Experts of a small language model: 64 experts in each of 11 layers.
Below are experts of layer 5 (counted from 0) of a mixture-of-experts language model. Rows are named router (the router's row for the expert), gate (a neuron's input weights, with its number), up (a neuron's input weights, with its number) and show model dimensions 0-255. Each number is 500 + 50 x the weight over its row's rms, rounded and kept within 0 to 999. Numbers have three digits each.
Before each expert's rows: a language model's description of what the expert responds to. This comes from a sample of Wikipedia text that the model never trained on.

# expert 48
It responds to: Closing parentheses, brackets and quotes ending a year or aside in tables and lists, plus name-internal o, as in Pixote, Konomi.
router:618443516503528497405453490439430510462516459482516494389550512504493548493537510450450419538452487575556519467472545442464548403529476539521559473472426490532465410547565502525489510430490480488467524590560453446603488454484460562496545441435467553440518500450533485453491573528502452490557541463521524424482490433576555503482473491459567461561430483534540544533506519473501523489456587509602478449512493461592579573372578397534494495498448537435468516510496500626422514486455546544548449428457445520538552588498486461406569436537546576501604492582489533414457408580473509568445428489589551516489497474386474450500443541532399543477547455465539436554469527457494486452508486532456451454495442499488587480506428601425475535535586503509496471481447472437587539440579467
gate0:535435583439514465411436530493543521463492567539495499477371434453428479463624590517469424465474537528487540541467497549534494540595456484600472455513542524528535615439481573589467409469485487506426444524486517455492560507456576437585436447509509513502490512495476451520529498494517541539580600470502520516415535523487526444526576495544457506413539517378481511491499487444524474489583520579489486488484539533560553494616525507372642458534485503530516589578477433489542417541510410509495590541528483474529469487513481554494505545507492523548510466451513545513442523554508622484542384437521451545562499473572536497479486499597474465459453492531409506515538473532505457453429534471524520507532497499615374574471581473409404459498523435512477436511440483479463457433523588
up0:466526524591557584568541469421513535487495418531595497470544511485465490571436561482549477480450589574427401545517462562535538465564487455399481487516498524549532413563498491444533563490547426519387480451574448471507516478538409395478439376412514555494476552509546524560535514463513592376501561568511527539555572513533465609536537493492513476584515593550446542502527426551571585453466585482476453507492462403492533543514488502596470535496519537500500504426462562507498493518502612540554600590396500503474419504479533490451530537562476518534486464488499413502540448439510527508537496523569585533484490410421609582459508470523425486431523463544596476487481500486459543467448524540501477505525535503450501474469498526523647551435507458484532501525480452592486457469446460

# expert 32
It responds to: Common nouns right after the, a or his, usually followed by of, such as population, presence, extent, wife, city.
router:428447483454433447449542479537491510537503541454454519424533396517483449508561509513316524527566390536482526537362407511466381472546524463453437436532476478473458556554416559490556505506476461408552470460531533622565457481487492527567447452539527412493508522521478511509519460542487643504436467481447522449494531504509427498484526441466387493460428498542504582449521427442512503396532533524475450519555489441551380521622486495537534588474494470441517499534550533564506495489501506465440518492424549525502524461522474507461517513481481516394458521536597484549615522479535480437502469554442557557467490490432401469434441503455482558451432543504536584470524480556524491485396451535496541480495511454558470424489422535531574507384509482432469544493547498505485442597487548
gate0:480567523552504552546520478571568515497470512464545492473510500458551486521505536550463480416560448470462562488441470374557547490492535516578572481439601537464483462445381462504494504523509464576353421422475458485453488575441482545536473500506486528439503525474497544522538434446472498531433521632544585442460475584500515497484463491503385455471419453510504546500432526529444523459541520446521526557494536452422500420424444430506451481483482422567519465583453498533461427466538579538570473397483504446538543511510500565469446397490612396478459549449549482541517581548582492487470478531485513486431431528605405543425447561426410470521452437563617528537472491440448497582419541456446436489476433517494457480510527437528564532499470513482561487526454471436551400469494525
up0:457472429517502520540457528519543547446548450486532515546535498594610462460398540556488549558482488477492504520508483489535567524415522587443491409501516480443525448413485587506582516474487525510448508525496481446465556462515456477589500457536429531539530489532502446476501444409496541526439554454537558368511438410553440473522492521543434647455565498530487509502433431507477559545511480447454558491560520482558582571446484463570462430568435503513383599538595480505474463495479508434514553536558533462467432479464497655505458394537497560430509538468530555553578551472597453488466513525538521565486472451546529409443443489507509474444456515537581480490544447457504512533461496416574482487513485478517513608458437506509494557560451527439541463459496543431543344557448612

# expert 18
It responds to: Commas, plus semicolons, dashes and "and", after a word or number, e.g. in "City, State", dates like "May 6, 1982" and lists.
router:460512477530553541436448473519509431429535570418521477487510407426495392447492566565493456567537524518448523530367489505601575513633530456463537542506451525560558553507507525546455474510443519498444493395463461617491561489581436456495585484662463485476435557441524457467442447398577507441497504428508582508543438503450447544503472486524505412535487445438547576517548538551451557457501523534482499537560541553545519493584470401559487408520483513536458561398477522502446473564522586497563428430510456529432447490491546541465553513576626515526509491502581488477561422466493436575440441522500458444466523478520511472524462515411493493485554489516510426421441548525518519530458427448568506408540484486558569511462471441454451498466516536542464507576438507490463414504482538
gate0:580572413514581503516472534582400536482457492474558498481465478521586565441419433518430497485495518535569484506522581574499542450472514478514478440586556477472438480488485546421611499485455470562516554533461533531472522471436470465458483514517503456512458445437413420400529461468517454534529506585536491485472479474466506494463452439500424561534498494363568617550513515607455434468531520506555511576554500477474604446534530452447456475507464509542474464576554522471546587551598448466484469401523501538467489521361606529463415481494462450570493504467494419477466495560477497431539473469500533596478463478540512476433495509610575431519540549487467538484575485449545522568642532492494574464470445450578391546613510527491488555489503484508541399565508513516524525496410553
up0:431556543448530556564508509506394486556471505472541487531550492558524511547504464419521534515534464549527488519535519587510506467467572455526499470563441460472465536547542521415496410466519463504511554561526563430537492471450455500492472476502495444574373484448508400442455422464489407566497505533495476426430533464490534511529516459546436486506472485444486518542453487527501425537545489548545553478562524519484532492520550448565472528586573424580498438625498504514535560563526421391543501401419482557457493602547513544574347500452465538477500440455471382454405457486540444558545430538522512562503553493475472561581461504583461406608545608465474398583524529422499584546580486513494491451464406454510469503551479452486479524509500353479537426546537512498548463484504556

# expert 22
It responds to: Nouns for official roles and institutions, plus con/Con pieces, as in President, director, Minister, politician, Constructors, songwriters, crime.
router:500486455497509493580514460437580523459552485457453452448491494551463540565540504554483580544574475422464471522587449480505365509575507443464460400541575458478470600566408524431573473516468517526443504512469558536523514546450472453521447409470515531423553543434440454503474420610484542549561462501388531521553512464460482508501502468434454472516447603437437460561550438466458495427420511562523440453469569558553423468534431424502479563576503495453549374534518446543536546525499595437532553427422532527509594559488536491591481400443394530486473519510477513442646487507528524549446484515514486540516515479458465472410484416472409539501464457439421542540558478536487560541450542540457516519489440500517458442491509398486540539437474448425471539453496529468440529536458520
gate0:478472503511413454493490466464471488455484453431520498528480526569537511506491520446449486481545444437437535531440428525484533469534506493443445480421547451432556561573478466485518481520445556447524488528507555477536606555497405480418520464448500538528497395589494532540561450444570451509584428436520595519568525439551494501476521525499552566555398413441502428482594534639451434494473590489534569458472502460426404610499429435516561422515498561458444432437484387555501596568377461488470523473553525512539470511580496504523543523514558491559455536495532456560458467488529530445505528417516403499415506459538494486516473565484523465540468523505480673496549505487466539562515399576437476459505599540526453370497493483486422478529456485498480528435457426535506553505521537
up0:514528484480474541465517556495512515479582507550485499473542576411487464531470491522544502501432485569553439404570546516438463536433541520563619467557495531539490461458580462495462498425503468404525482455509467463506414432540594507517494586524490509455522579495527532486456547545498529507408610613542417486455434544467524483531529454507500504408484491482489554517389464385527539503471451446550448525522541526512660428567538579478454541541500470556575540565529574407531430515595573412547501518411536497436434496483457501477507491453421453510506500491477539455540523479477426590543508517490524467525408547479448533561562489557452503473481490473542354556501507492584450410434468455577501490519448553475557592485535481425486548529531444507424399540601551578555450557489492